Experts of a small language model.
Size: 11 layers, vocabulary 2048.
Training: a variant of Muon for the experts, 769M tokens, 5868 steps.
Below are experts of layer 3 (counted from 0) of a mixture-of-experts language model. Rows are named router (the router's row for the expert), gate (a neuron's input weights, with its number), up (a neuron's input weights, with its number) and show model dimensions 0-255. Each number is 500 + 50 x the weight over its row's rms, rounded and kept within 0 to 999. Numbers have three digits each.
After each expert's rows: a language model's description of what the expert responds to. This comes from a sample of Wikipedia text that the model never trained on.

# expert 24
router:531498538483482477533470527357551485555432458442439489433469433493432410510541502534499575559484500512480547501611535551503446535504575512543486493540483508517436473563406520451624484490515532502502466501496477500455443466455493482447515536502425478468482519521477495564578507477567458581561518460376410481522515600498489467517399470513482504537475499569414498430350534432549515513479444491498493523622549468511459523387583531499524504547525424489495615474550517534551534491481402640489527451479571493564478453512478461432428458487461512459609458484589486515473510529533515469421496537488426507577472495463445469472394519574604504555523453405554552541404500519429510509428485507527455505441519492581521548505607564540551614539459527520568495494497556433437505553548456
gate1:485528504445558394496532416420422448524495524496555569508407528572550484532393447500512504486370467453503439544476460513569478490495475476490540461537555422474485381474384456495523487437428452500554526445555412543488499541484600506502517504414476482482464503536517554401464553519476514491483499544489479404608451555509485490502585499441514514490539544408457467398424441452414497589534492440549439725580499515506468492522530457492461520585517516592505484453517477556469510502489495528502423539584439509491554450482420511550515510540579543495544442577488532453589519578545456499485520519431482395542478499519354474524532520492552447543435420582497498479508451575505531505549480447433430522536525542521512563456529490450469457451477444539523496431516470564546538460467512
up1:475461509426480576428507526514523546494531483469472412430622495574383530454477545463560523449589499500469528506484479465519530544382531506582458479523607504485472487483523554457499502600503494471331540480539468442483537392477443432538557497522437529539459525532505516525499530422493523581556486464456472560471486463427426424483509561451500433447472503512478534424550526480591469527449626490442416406502554574472492440433495444534463537474508500532489477539497527448482515548506429488538417466540493450509532407470450463522491503574503445528459457443511556555455503451505605424485480498490484590430564499569615441524465397492446474570484552569427629405508445457514526553402520540437557536524493542528433479501504513516419559593503473473510525530536497538438415494430575
Description: Line breaks ending sentences, list items and table rows, plus pieces like pp in propped and ze in Bronze.

# expert 22
router:576517425469430534423498592450479441535520497516529432459514491488451584506598558458615577521504462450437492489502524476556501471554515537442393517434464537628418553535501531515535527483454549590421506504461530522506503514473427401389597509482534538470511493410542539523535486457588459664578480396405477513596403512460429508528431508584538472538471565484469545529559491497551456515482385562486495539510557544491515522419456573504416549527528484472471449502551446534480548511503449534537492505492510532596460506439533388441369437453536460430572432522532508441453480517565498446491500513513397488457472483431451470446456531526510493550518510466530493607425436543475533463487450342564490479462493506468492491461483485505506491490547443422492464518461488489534484546537471
gate0:434494536480501526513492470587585400527509496516499424490570569456533525538503527461530432547453553642486524482590470501473548450549450491448458532479533440480492488458494401468486435579452495458487455560472511461407500529490572508470570495540500547532429410467487496538494430547468429456501530519332564475524497438509571471570487470548403547476520527580519475470485546518537484488556502429574506512453475468499549467521510426512538427408497517524375460400441490502515519508524509502386504507627430451538507530477457560552505549496511549631505461452433359463544498499551421458482527474517546491539489552488455475573450477449476462502522444451486424398565473482569502525600485471528563540460459552542568507550488455443505477407546549448528464535542589628502535512632514
up0:486475407551553472546549478485517541540490493442446533523506526517492495525545565469431519486429499478530449498455468491388500518520570511487461514512373493565499519510358486432481570465546543559467476509504524472526556458450449426526484460502498497546510455484487503499390466622555521486464526561423438456491573518566537494479558528582467563517581477495440454477493457531479489515527523600516453550523591501481529456506449583481493495437540474572503558403470591473489507482510547464341467551424530440546565436497468614468537469527560511631514549484458495492474452466476454522544444461469520437600503578510453518515440478528407574462420451511459471394587563515477534482608503566525537529490516447395486479539533470468496486566424596458456433567364525632502430549494531
Description: Inner syllables and accented letters in foreign or unusual words and names, like el in Evangelion, ic in Mexico, ć, ø.

# expert 5
router:540544468458507514498529485517488434545478472463535461430463512556571428498485554587492515489499435523523534494522432543489494506522567575410450446519454528484399459525450475530501570528535552548500448542451485475454451450468473523436521508491584492516468470445494511486587540451468439511497556480447503513543493499536545447464520450547593508567491468504431536489424455567480518510562467464432509566545488462444406483498460517590452498542502500457477561538549547562558529493559503557558490482536457473636628514398550386473514444463448421468508515497556458489490430514553537423486468579438458521505453428468353524451422529565506491550645486431553537527510406503358530467468433449455557510477531477582416550486605583549457569496542654527585467467503533496495555619498456
gate0:410610515513493447473534595572460489578506479465542477493515557455503512459560547510535401534380430510489506471502527531560529551502458484538525416463500593539609473471501441504554474488548490493546503569588527614540490523485462485583547507478523464465449496395520520507447495473501452585601431495444578478523413499445547470524477552517470531490488418524433558483408510469499411524545511565404508640445503483393552550492555525484490484559541517503512416533474517556505555557530481591426560546448612542522471503447600394429559458516439400564558483496583458516448534510516500505470481495456393573464547451553487514437477461492563497521526446497482534574449536553437500474425456521483455446521514540439555542453567528491438514491521393430494575465508492489528573560513617
up0:586491543521566600515496520450512561481530556551434472540525520458461489555478488484577517560445515509475453489405478478476493549517461529491428522515512393574416588507457565521481543580467531541424575474454639372502529463465435430447365526497468562555562436512486459476522537495570452532554539427514461516543494486487392509421532480456443531454647565537538470560548468574508497458479505467561364453573511538452441472440442522519483523485443536418430574469487465462447507444478513423483461442519519453471501438498490469514506509517578573460466463407402534482465458493509493441535558474494542389558499489475545478537527450524489630495509535494540537445480500461437494592577530605430525466555512506528533493526483448457657513544517530528490473514430498486519527472580404
Description: Word pieces right after an initial a or A, mostly or, ver, op, ong, as in aortic, Avereest, account, availability.

# expert 41
router:556514479489476613489574564556505477550525417536505547411480538483503485499509531539574592509531470447393514461506560525523431487585558648524456431567450476511458464542454469505487476462483493576531442484486511516484486466499488461480529620545521555464506439517403548572497536499603503624549466553514466442559537496455452423504545512556549504505479448535466612491472462509527490442535470610513406498498567480423366470461467527447452579518380457518501494480518574495492484483501469468507490488478440453497533549458516424558379446543376496468523416544549418488470466535477490487505428538394475452571478474437425491477534558568531446475497470466545539518455398508364569477462508415464448465413536576504454502462504552475469507516479569459559419505499596524503428515571501
gate0:526522545492459553479497478492505497524581496465583498446529559524546462585470516467510457434485513554580576556468479596480458565530519576427611549428513470553440426504558554538515528532537464480522430463518457474506492530460479510450491515520459402508476496514537411447446530465577503366457575540452501552517602445431445559463535524541484427549394458460521642530515480643376448489495482484493415494486549462460597625512531570502521492497535523505385481485546482520506420491494472581346508562487532509480577426520440535507590421500527397459525470597446446503538487471509507555475476543446456551535474523445473510521486575467563480465563462435529533438477518514498549456494500450521566517467513392471440494484459495531476569537504524551403452580414441463498487547560513
up0:404515590522503510444580537562484485597532549540548609513452492520544529470428483558560534533501521500572471388494543499545390495482573372513480493494495488447484506515459536490463502502518524484517454501480438571485562470510542353570461503544473560479536539589538562544537511515550504540517488472496487522530512495540495503548487419453568519375574491482467422534486486503578547591543444471531542501454542506511429519454495454592505455532502532465408561433534572623483539568534419471520411478458471494513470527512455483498488590391564507501545380536461519451562541532469458503519531513546441459605555515508411499481529440443470569566390417564539457492479506478527511592603444512474483504404551565588501522407499537524382441428567519427462477507524448478545474450453452
Description: The piece ri inside names like Ilaria, Chris, Ivorian, plus ven, di, vi pieces and prepositions from, by, on, in.

# expert 26
router:550468584474541548498532500451490477516449403475429462491430419530483450554579551533498476551529456505455534509547617560542487525585470515409459488481496596520472482500472453529590496473492474639513528434506404508401472525505375446470550587586479444464485517437479494508608518508447448548498585442447460517525518551549472461478459501522564411538495582520495462520399464404490426446530453507463503566511537586483442510514493450559487565508464486484536559532528537446535546496476469565522490431509547475553514555525481455450437424459410469431508464482466454549492508528501498500486454566507466519530477498459474548489440549561538391540626422466462583494428461510500442422504502488593489486508505560510434511515583546577521559537529576476638425510391615418486443584460469
gate1:606579492497546515448524503475559459491544523476472485516616540527532469479502502531552444439533468450468546468503549530526536586519508586565474586540468399451566501482436475564567497495457491566460545562482493587432485575535462383451488547469554440508429445359591518508349581534535473419429432485514517568489447470437490453461528518437540543500504479478565490460458585462501529478456484428444560521489478534480444535430413516513432567526428621461524501443496424412530437406530448537451516414481418510572464530495429454529481494513444462575534569557462433477392579552467511542427546466522451497539524503517494490498528466542524506539559464516586557508500426585493456546487580558520481501507505456348482484539494572496465441489432524513473489432492550524607536509535473
up1:554506544575465523459439529516496552446546517583389424564473504512473575473434510467478528474547549378503475507445455547582436568502495544503525456528502484360355553468456573512564480507465528551500540486538560550498631441533484459497483515463482439441572515411508439504463508449479515490451478447417454513595479447549446529485453475525490462517495488450498552489491537550413424513520463488509568564480480418485563578537537505584521584588446508542471524460510469489467564520516557559430417544582477514374515508627417399420486426486441519495468553446539479414570495495551535566428501446477413562467505572483542457487520491429569545495491486453583514532566406530478450617548470525555541513518435602510552496480494505489447483465429488447478474487517454524527501520556404
Description: Ordinal suffixes and words (46th, first, second), match scores like 2–0, 0–1, and numbers in sports tables.

# expert 2
router:507511452572453498543555554499447482586503503469532488415467485469525481483502483543605500570564439507491474550491565544507462400465661509465512526489463512481450405529400490506609509519433556558436504512500409522565558527463490405432615495631555508483455428476411483503545547428528496577537484488539463524492482470490429499488465383541549521469463524507506514634463402522468476433446421528438544552547548521481482498487400443533531593549451497527491520479506509579468592458548470532485484540544519524537532534466483552451379437430479494487483421480557472425495467553580513374404447537457537430520471529423454487514513499577569490551499491495563501488523413490544516478453429470554482451493566489548496511440546507495425516577502619444505489437481573436488478479525392
gate0:544597453529433509540496517501571512524487567484537534529447476484521478499493526524471471567452546491486526528468456493529597426568556449527574471508514491493487531436485457590385556483442457448517508555441521437461494451430527532489540486456494557536455575519526484472400591501587551445452522482435601513550429468518554462509490580459477437490456495489452485557491578416494457563491435428530497548402512607410490499493581524481467448528535594511467557343509505532460431551570454514437399486457577606478522574428560506468532467472510502511474490449528533583542477545509536542381557457524474554507462459531445519438579441538535542452509548460483562364547509427515559557481457467397524489448533600532558504466421556443499520454494451523535513444480609525503498594509620
up0:520530545522530438608541414545535524495497538468432521522478508534550448507588490512564505624458433488551475483423567472521616478505537601506619476513545496424537505462385536516509601469468512555455543469503483489494550624444448517531521475515459507580492526447487466499451628486596475531542510493502476484532410502502492435578557502515532494571487510541501489513537449521437451458597503495498424453426447506508501475489530659495459463550519535556472515369500617538359486584465535496503474429490485560557497582500474523384443500488470440530475424474452540504555492462563558447448475513608445605503534410453474530468500500524420498490460548482498562496527531463429514557534515399429482608460479572457523491498458461456497541505546423504567490527512577545574479457518520
Description: Mid-word pieces like ia, ent, men, ate in names (Santiago, Kent, Turkmen), plus function words to, it, him after verbs.

# expert 11
router:546512502491568469488553600559461439587426446542477388379473448489449496500458516494499504566559432529467511546643490487569524528523529554524508480558460566504476483526470516478531493507496469568517461490354456613517484588519464503458600600518550559470575530495592546494529509464471405502515513513473525453441533503377393488552452482555522462470501528492445554501463486492594485460636456593486512458488624454492352480471436557563518488616423490508514454540540544534549486527481413464560459441460567414531485491491457432478425478464465474444497462489546477449421462491498562466482490555435409467533450501453497546429494470527519508453547458374505527484530492547479521498496466409507407465435514564554446570502488499531504547560519516416531424492502548503461481472563531
gate0:524545490605552508497439516521413520468478451491574449522480509439584552562465490527534397540579494579470451565409525577457511441544504544594569482435480454628490464472428541465506393573483508518500497456513521400470474460455434507454414564480461533490470555557507471559395550463518544589504404372577591435423523566543531534549443445527490449576561575440539508574551533505481388566610532524551478530520466497471454445457503491457534446443510519525548514438462571468491453505483451539510418469498541464454471551460593456456480547584553542516506452510608555556451422557575472492457462539478573497528543472485427458455497483488466572481440496496497559508488530520483577447436575517507510579543508456453484610502494506444516532577531548438394497493464535509579499525506480
up0:486398436484547435506429511528475472572467599503489534603491383443553511572461466491559526508464559456519550480563505487443557491469493507574421629489610555644419484519460560487426498525476487469508507448626482508468464558439557430473468505478523468512525574515479514474492417431470481476504523495565514569455506485523422458545530488500563490440530541422536510515412454499414537424497533571471589468546488563564466601595543428468526481591490512638470543470483474573529546505521468515534499501541532394492552483431507583542513496515489607521459451509492517519503502499508553526424521485543492526407427495468542493508632522479460540550528520535427543458576476526526485491477496490495381504529486517572575604490489496448490456390544563523561524514412460546435536572533589
Description: Final letters closing a word, such as Jami-e, refus-ed, Befor-e, arthriti-s, and accented letters, plus frequent words like and, had.

# expert 28
router:572464466462548502468562568492490490553532444555501410473530457547474503540580542524521499533562407482499519497471495459599444521502515511477510450635479561503486451595462474440532559442434528558555455527444481499434444554426504361446467540623548562491480488540503561525576601505444549505516540468485453514487496514463411540445465491568485514506498521460516558449512465458575464501527448494539487524548550603506470471497466540503471529563449492420423562573544608583579566546528489589601459507484553503524489549452504452432487469437475490474519479400477501445466424591470508514514443607459431360513492464552534474497456550548513458563628439510529502498390487568444572449479525454461471493537574576451495546557516582491451537521455469500534475519513577444400397564489446
gate0:454508493428432522573571472474478437436508377519495526489506468535621573519589529480519480448488492624503520520510564524446478589413447575535470510546527487437446435508577441553469490508486508436510552516519510500517500499448644532468407545534571550504386490531460505540493575460534492578511415482432489553471539515423477538564434440458497483406508453558534520463508443478527523477516489482492540469494556589513550412519496529491448451459449516528594502472533481409453534440559542480453640454556521531520530539521501477407565515447427562536625487543550486552511500565459532594499603498398552545567416498436538507422538553573436501545557528453489482423467402539469522524511518453488544502555415454586507460472444461455481468443525500569478488432533579547532425565545486
up0:502476503478551460437478561539562509460536489467545466401505444450454503530525533590546542542507472501531575482471548426408535512500577491479545485576486397383434476470510445559629563520543506526442418521476465373514501536550441455435515523535533481565499528483580573527546439474546551463555562425522625504432483588462523471503445550491469491491510654613479420478518508516565521446475513466557497555518534580410475474528555473505525591585534509474513533544438558477610455489539578538461454550489529571537472482449546529460379571560600563465430527503445521477427505550473476515545579561559507491428506421492489575522521493528531474449423498454521452612599564434495490505559438497490486541539489545542552499502507458589479494495559550434552533505577511499503486540498583
Description: Short letter pieces inside words and names, especially l, u, j, an and um, as in duel, Earl, Carvajal and McGuire.

# expert 40
router:583525542503555489489527490445485430498514535417430505433484492471515431576599549541567494605526497572512555521552568544477482461524552467497429571474545551486489401428364496471560542476460517557491453540507472530443409506451510440482535502505532562471485494407492494491511520430551477566485541480486429472539502541500499506513530443461454509524499524613508588547421498501563404488493459483422492532505494483385431441429450382541466487505499407479527556564541499550607568491563436594487502446515483513514497591394519447450426431455508458507513505394600494497515437542533547393490445469428428517543485438434466457541508536544523510514552467511501629546434350499474455521543454477526495475421542569607467537418507468556497547487531559480533542471392477524520463554484440
gate0:506580573495408515555549571639530417428543605476562540464595400492481476498478607498524483556446414579515481520542590431459533536490535523494468473568473472525472434544553495439388659602538445522533485453512462525627486460571524468530446467541501505595541526373575512496526416451507448477441497450523551474503438572488481494420480507566508523410500550603451491542471543477496481494541564463494474485512533446511525452517547489581415503463586477486410482484453480450530579481469558496515449421444488496584570486495537556465490496455538482500411495581495569512492500509454426396485538450576523498497486506584529508476523483532544536525529475531529540491515532413416481462522476519600515429512497432552429518489597519546448463548474552510501568596490467455563491492491558
up0:466426508527665547476485406380459491556540408570543526517442551466491546418573473550467523415433537455464471532560433466460528498454537469504512545398496439543496482469509503539506458563460550523521446521508597544460474534426511507459541480544553475408506521554483415622503529521510563493536518446503494605571529475510504537575448493504543519601454452437447400471519497494433515457529456497564572418575474510413373556478557485491469497521456584559590506565579446573547427546441484518467447467548513524492443392599459480471475459574411538438535497484448440511471480491497522528473453515503507539478486520520484637551470527519504588501515471475525441535456457462499503518526490541436513559474492554353575495472470501446492549502500520495479509521512633597421503429516454
Description: Second word pieces following an initial capital or letter, such as ate in Pate, age in Pageantry, and ive in Five, plus See also.

# expert 4
router:539472453503498582482570473519469485497429510481422473521496503437544491557506524558553580565586441440466523539535519582538522521512482520443373562509463615495478494552532440410507575509465507508535443510480500466405477596475418545453624515527552576437551481555362457525530497435565491555575551481455484492539471524400506449420469495482548482497539455488529558513481450436551421506465450531463460527487526526492564499469516496571406485508503508431491495580611613563514529472523460508539472429532460451522552524493527444480480459474495403546553415481569507528475432523541506421483398558488488467560383436471473530454516590518527486554462526499566620499486455440492480423516424449513484453478541663499466497366474480555483558498469505544577424528410511496501421540466474
gate1:492576526432497500526609553511420547570511511440545447465481419375442539470417584475436458432452532461512487469526393569458463536456437400448478512554484489533511480492543571467564439552471543444387453519564537533572461467566468473476440563512488541614449563439455560528512421477508493582494550487502583570571495546626445502550416605481482431516536437480505594544514550544480604472494455430443501531439514605433462533544441471484504583510582423528461468460499483628471469495537571440463573546564526524523509469422494482487516506531460464496558436492526526543444517402515502526492422546518516457507459515495553507504476553465463454432551453500549525453456465541406440491394547437478448438522473473501490471492462439591523438499548513455547524506492544521509501414545418
up1:526444560513491510474487419508509429441482498473478460492541542548506558558544438622545464502546482460590518528475584449531470526490536583474530531474439475551440487521437562499528555518469444603526489402479487532511467569433505526575561539460452469448493497476424523414483469410522524454565488512461408482520534401472557540458537539469605627625451561451502423565504524445481439512453493611508472471420532475515535475487476549459455447459514480475590582398538523493528515492513515482506438460489486429403494426564502481579497357529546421415489489515465512485449486596482483476556543468518429557557551583519513421441533476473519503518518394535496446442428549430603600526504493518474493567600469447441472451517518527448452471517543546588477385488474501471538438419518441
Description: Mostly the preposition in after is or was, plus since and into, = heading markers, Location and Born labels, and endings like -ry, -us.

# expert 16
router:470424441424510484489474552408457472532426476454484446389445495499480493501561512508562489545546421567444524556589523544573440461503482515461452521557438507570432443566429473519477541545455549509453422451449459449395487551506441404498492545538498540416483488432461555541573563399533507501526578488483489480493452592471458419530487500494509500557486529604445514483405450394504466501551512554452464532583550481437466444423487434514532583523513402444478522560562574479586507428502405518527432492516490407540539536517517492494464487442476484479500448433566434479464504601499565427524423536479437468564515526410403472461441516550556517549596440471539565508407458544407491471451484486564452483477518547589460543433533598526454548572520525531537485572433549501408455495505499
gate0:557516472465515471495477561507445537449519478475582562496525400476507490527516449539442464453515524513409571602483537526514511449462510511558476446490534381528594484562524454552527538581432578515516562417482488566495566596511565470570425502503554476469399484504548446569589475394450500440473566453536550504527495385533447561505472524486486535506583537492487466476568523467531578547484438528533503428426513485543453531478499584465518538512521477544556590543547513492493535519514586478536575604487474474629566452439460580507507448522466404490419464481464399546495452479563446539452592506547532510479436474559536493429475478446521486468519439631560500472450511504510478549586519476544561580433492558456529590429508469532472504391531432504530592448404502600516504498587570
up0:518486489495495434480520508389540522456555416497533580552514445504500502444461419489589421518505548544417474567508550513527528490435543469548388425509502371484557472567499570500578562542496552600457462439478452494580608518511505472478571396532517511379497600489514519530581484451429486480551474502536533523487522478523473557512522393435494487480512552528460475449553510511580502578529448570449490469472467492516608486418489460498426594451531539488531557598452519501499553519550573482520488554546429470605584479495442508488532419527411435575432498500577483555523520476481497543465575451496526447533516496508541458417384481446574480581464517555565575468570480481418522502484532531568574512489496505453438574405504501502459437495477471571479607401501494486518446483538606
Description: Bare space tokens, often doubled spaces after a word or table bar, or indentation spaces in lists and tables.

# expert 18
router:501533437463509529504605472473472391476463448513428422506479464431510472521543518609515536555603462507480572518550597565499521453513536499459482512499476564482478356612505421456583572524481567483486530537542473556495399574525491382444583468530485566429501507467465552522582528477536464455538529526455446555518481478530502499522461507559481499525457473531503512468451505395478499450530430538427444521541516394443523446449437539649575539521399484459427466537499576466502544431505570519467492454444523507612541591427452487500424443438407434523501465509530511533504425623591552521476422534508508454493459525512502535454534526557603472569498547463582544489477461507520500520533469500484467462482549519524433562386555510579507541522521538537574483474448587513456403540529471
gate0:480544488471511444541501427496512470533490429491460498523457457588425497440445566500469481567525424541548510508502432509446479449512334557457493507544469500609487505355446550505483500522496564519558584469510526550596546508533581548473435430571478517520514533497497494504438495493619567461459538505368405402500483513438505626455435499509508480575515443509421588461393398459520583482439450536512481558540612488503543408495557452505505509428513540472533410473429383505455493499586485515489492418524427509457509519486429534485501480578500567476481509532464553480492451488448531461518494546563591497380575511471539546523410510530542482380565477518496439478486581565503480422475439548583486462496494428540462497514530501534577428558492476491498497541495482511437469434460522
up0:421466456439510523422434570520525504513446466426480551482504487528419441511502550467516471529401580428561430420514494494523559429465510527507535603406408432446487479487445526476532457471479507447561559463551481431622510544445541407420503526512447491433497444517477455486543551446589428521555491540434517520510471384493466451489443530420503468550446476466478444415537460569475446473531554504543428579454479522452531466621495496515481424542510423498442495439471442519504523504492438454596575557556544406479522528556498552566546501468493625585541452514406495497537495463398540424446475408438525563535539495483451507544549479497437491500453514483389486412536462494469440526389462551502532429484468503540478445471488532483417525461451500441473445557484393564472487609440511
Description: The -ly adverb ending (continuously, originally) and verbs or function words after auxiliaries, such as also, been, made, led, as.

# expert 10
router:518523460538525505540541595431506494510465447439573487375450483462480530505506448503592602519615477503439501557540532544521417442526600463493518525495452565515434466466452524470496502498401507628452388396472553433450458546468470418508510497539537591555511466517457515552536502475558498631533542410474400440511522535471450504542470446508477394572533551559540550592514469469531435482536405517525442591504520457528466521482468497510424544563523521485498514501611525462553530516537433552600475535400491482510481557488477520448511406486517508496575375441513451563514395561597501503514503583499399437534478532536439474472501487504479553494514378502537538530448424527471560511520464401557522470524527594523492597472544508472477563546473567461502440519514523423524543513532510
gate0:436537553441435513547515545426542439503539520472526535507553578532540514482528566516598394467486563504424387547523490519632615528502514456489530503478486491534536656522530465569489562509541556493404531517501561479544435473461455485505512524407504488529492591443456429490567556545583505539492464453507470447543474512481445516524616530601502531441426492416505533573543452458530508530477515449548493424583453509510476506506560493516576551496547516569495484409574470532529520459630554493578622520389543535565534525494547435485525569527457476444529574567491562537513488538559591474500486489507563420475423438414526526481503474523520475559503509359557494441588470594444487504570598502478559505529471539547547514445523499507555490559470487496451458395501513547531426498519524
up0:405487488566432457504463552490578575633537542544385517575468517508482488551491579533547573454471480481504531555430498542496499588512520510495487497567543481598621555564509502482465539555482521442469505491511538630550528489426585529562492566379480583482513405575500593475523589457505451461473474527520615463514447464451466516615553538556399554526515413380468466521505402529504521551444440491548425517571469496537403461561468547497538558513452563457477530403488523456464442451507527539492498482540532510492394503470464504495608506503567468420428457446516489454465469503529487538441542470514528452510540422515468461458389479539522545503450574477589480448496518475363532564504579476516469457480483572575481491403516506512474496549492490451509483443519462473491439474547475
Description: Mid-word syllables ending in a, like ta, ma, ra, ga, in Indian and other foreign names: Shakta, Dharma, madrasa, Christmas.

# expert 8
router:533447484471486514437497623388462525486511414468502425475432423461542455551520517579638498558556450441493520558503514562565482435459599505472407507469371473513503383563415525432616537472441508559520448542419492424451530506533456527465525457539491487521445511515435550561573586468484493477552478374471464540524534575467498532562519535481524498513472490502485538567388435425546440597506466490498483530581484444450471526531515545506411512543570417500528571501468495495503532409478520521521453454536535490491520456465449477448476512495448451453518498474557480540482488533440547432461473525506472450602405465471440503509422530512504483552525426535531561543392502579531549436491441464529410388463522464605470636514571469490459574465517566519464505565460516499442469483514442
gate0:571562515506459472509546440474493531526508526475544498499525503477580506462494641513437595437538582486495479475472537568529477369403474501542571514519467600554541445489428530511458507562517505337420505508526499533507441446452575415525483522573493565516550440495444470514601534527474480493539527480435551505520443525518540553475528470485466512564498428373543514515528418584559540537523554515463423487547472543544582561493567595469554540482417467512422555593501452509527535528460447515513505489456477475467469529502480446561509489476477466524509517400520447561544500484510525455474576510462474395407561481474405601517467547456473412537555580512523437416612479562475530541618526487474538410482490498610492521488565462519518453490455455620485482443555399483421424509517500
up0:495435461537531463550456471498550495507582385526405534428463495466495416528533527480558501512513509420455438542503444452425494611545468500455413479554562436520455387579496529475554455549451522545524550494449531543414506599502401517467549523534485519488449443556488530449491433501459471513468468496607449475505629427495487456414466475552518514502450513469578529572447484485394481462495512475502456508521477570482551410535510413557507545534570493607498488533470510452539494532511516447473551473515618488562575461525518495420516543571501477524501586548513516407434411548484506541537445455530556595513505509527582468516546438449498528579414413497536482480497592409473546533392460551500577626473495459483613506490452598470522572423590496479489547546549559497504512460564510
Description: Mid-word pieces in names and compounds, such as ke in Market and Chalke, les in Charles, app in Harappan, and hyphens.

# expert 42
router:584463559504507579542511532487445498548493425468453437494473443502427485508548577530541514535535479533514559558522546515482496467587492500409449426591459560583469462490472483510485537592510517547432437460522422556535517551467493483444520564571505528503478527411474511470489548493500456469488581490414517528540478520484403489634429454506569477542509593558405551533473425461598507464555480494406404482571627448469486495510420423597499529587469442489519528574460532526551520441514428489498446469438480506475579600473515489453485464495485492404563450457502467495437479507546556496506470570501398534506504494512535558492400522568562461479536565470557578533458490552436515483432385550512449452420494568550410529518516581472531623560548507463538461535407535459442408568527455
gate2:483479515540543491536594425497584560575586524522478494565600540485565444535379461580439467463465611497513423467558499588498504551429526550574418473354422432464505458542500421443456509568515484518532541507462499473598474403462567493577527586502459467454519496507576531521499511544567555444475469441559459476478563456526534608539445445484540473495552538460465542467620523420435570486483492522479571538450539474481483540494471421567520546533498523513485457539486527502394471440521515487504473551401406491580566597494495620436538503495529441471531485511459439517559475583498519507489590559468505481485496514449446458558540479484445479543565529453484507556491454522538522569476478555499502541446465396573487507495494476626378481437548543430543438478507494530510533406551499
up2:551454469470534384579480408534414500511424531489443563411448490518458517586470447512497503521553531457427483469428504481499531435449467524539486499462416478512557422518391607413508433619478482483530506454561496465486545488479474444476549467493632422506508360550531504452414539482632473370568436469451569487519475554488553448482513459435470537530545497497543468495497529464420499540447468476348469528555514376543532508449499422480593497461556499541527434537526524496548501449563494563492571443552412504447463508490501557490572562500602553469515447467472519460521498570451597489497433521481536466485568468528552465427499506457519477455499403504497471439511414538549496523502417499527515473509526489482474519490593482455398498572500500537515482591512548471458533420601478
Description: Single letters s or f starting a word after quotes, parentheses or apostrophes, as in /fr/, squads, possessive 's, perfumed.

# expert 47
router:508486532444528560478526559484533501529436493426483438447442482475479533547504615515487561562615457542487485586548539524512433467520531610437454484528428506439508520529509417481561551553496563533429459502516395512436425510502371419496499571584516483456508400440500596463618565428506456584533555514519483498514433553469445428518509477598507474529491499595451504476383457459506523557522453508446433494563537486541477398441493441511442575553459421554486517538565505487558533518500438578509483416491595401544535507457522495434439447416504527505485504491499491450490419504549530426500442490492431497555559505473453491479554503590559505567616495460485610445441481513429477490441509455475499489450561567448386504488608559507477514572467547530569481470524543523460484575493543
gate1:510459453498455488568489513503429603497499576520563495474527329443476483357516554501410512499444446472587493485554561472539505555505487459433565518531496556536451550568576542399499460545623483533376426549529576554558528453566507539501389466514563528498438519469533547522467483520537521439536569484420541440505437568517503483466432528529500515656509410511429472554561474521558527538528455562519455509453489538461565431549452525440461456556559527489465467512539473548447541425473525471520503479431452486529466467466462520538495461530558523470497436531429541503463457571483453441421432463602526470500517419446518534495436482517485565553492558543462542454532464490524454488427379517486525508443589481528541493432465411527466565517475460429391478544568469524396494438432549
up1:505500460497549547418531520494533400514501441458488484504370584570543576576536431572604561525543478531462491530454436499437519470511528551554474550436529508429558447460418439581482527448445612499536479498405411358429454536379519518522619491454525431431553508517521412451532465450440556495445464516559404499502547501482484489527498472502528534381464531478539464463380537544448532534482474442488590467617503498530443611482569404560521526520505564479506461515467517431542487543527484491516539513549541468458484520558433485486486579466510505515505540497536459506492524439516485587548559566415436575543499595523444455533508471487520464438478509526515418557489508488492556488517569451513447490561387516500449528582506608480509412509549507604580496537497510434546496486543496
Description: Leading digits of years and numbers, such as 19 in 1976, 18 in 1860, chess move numbers, plus un in announcer.

# expert 39
router:520454469512510516486508567480431500536486467465544469368489434488433536496503481493472574446580404512540630559511426493510528450514593503532512399525421535507451465540486466493499536511477567578486448427443491563451486542536410473478508557573463519510417437484517561505553492501530458574545486522521487497505363563447489506594512434539540427502434545484491521504515463536556499493550486517472435557574546521479518456481531561557461529551543477563485497570545503502514456547434515518517459471511501466588541558455463444490417455447411423497578440514499491435452437484526623432433429568516489482505487506496512489446434524632498548522571441432599502415539530484532561472424492385573389465498502563525514507530514508479486488622442536388484430527405496537367471519549391
gate0:546570475504472516459423438489425470611475461614498544495577479488514487570462515519577524478492498584455496477566397454546489593528462463475464446458570488529400558532443456521474512622571519490484495439532473534418503511559480420457438516512533492522501578497521458492500466512496463526440596522517458559526459434507524458439444565464482445504520499487528528388523499491454428494568453492487460583572449537476521448515434544599506492524501473511518452484538515522406554460501522508447502390525479477558515518514461459535481500480447564494541485544427554551517394423507525583396578497526540467569565584500507430437473511511489533516521469346548568501526605486488375556463446507521506428483507550529491586436504521551504594617566559475560468419432478411641559460530483
up0:511497406484535509600485457516499600605584470496464537466481550516407497543519458463542532513436546508404478418574470512533454470517521422412497426412509474543498575492418479446492417541419495522549392575579524447581419468505511447469407559443467535619500496455472384445471482477592519512497487568519532423595454453534480516438450516532497507465516481576483548562424535502471484469534491523474492508497533455406498459554516421512461360508518539489452487471551569588502482535418555488533526500538531455441540365547510559434509510462561507569538545494559449504498593443467551481477477506476416593477555480486505500513527465442473459483485477591475545508531488542485589545559394518541513513497423527433496495566604476531578540567538539456478481442503474509510505395601571
Description: Word-internal ur and similar syllables in names and words, such as Nishim-ur-a, Jo-ur-nalists, feat-ur-ing, s-ur-vive, G-ul-f.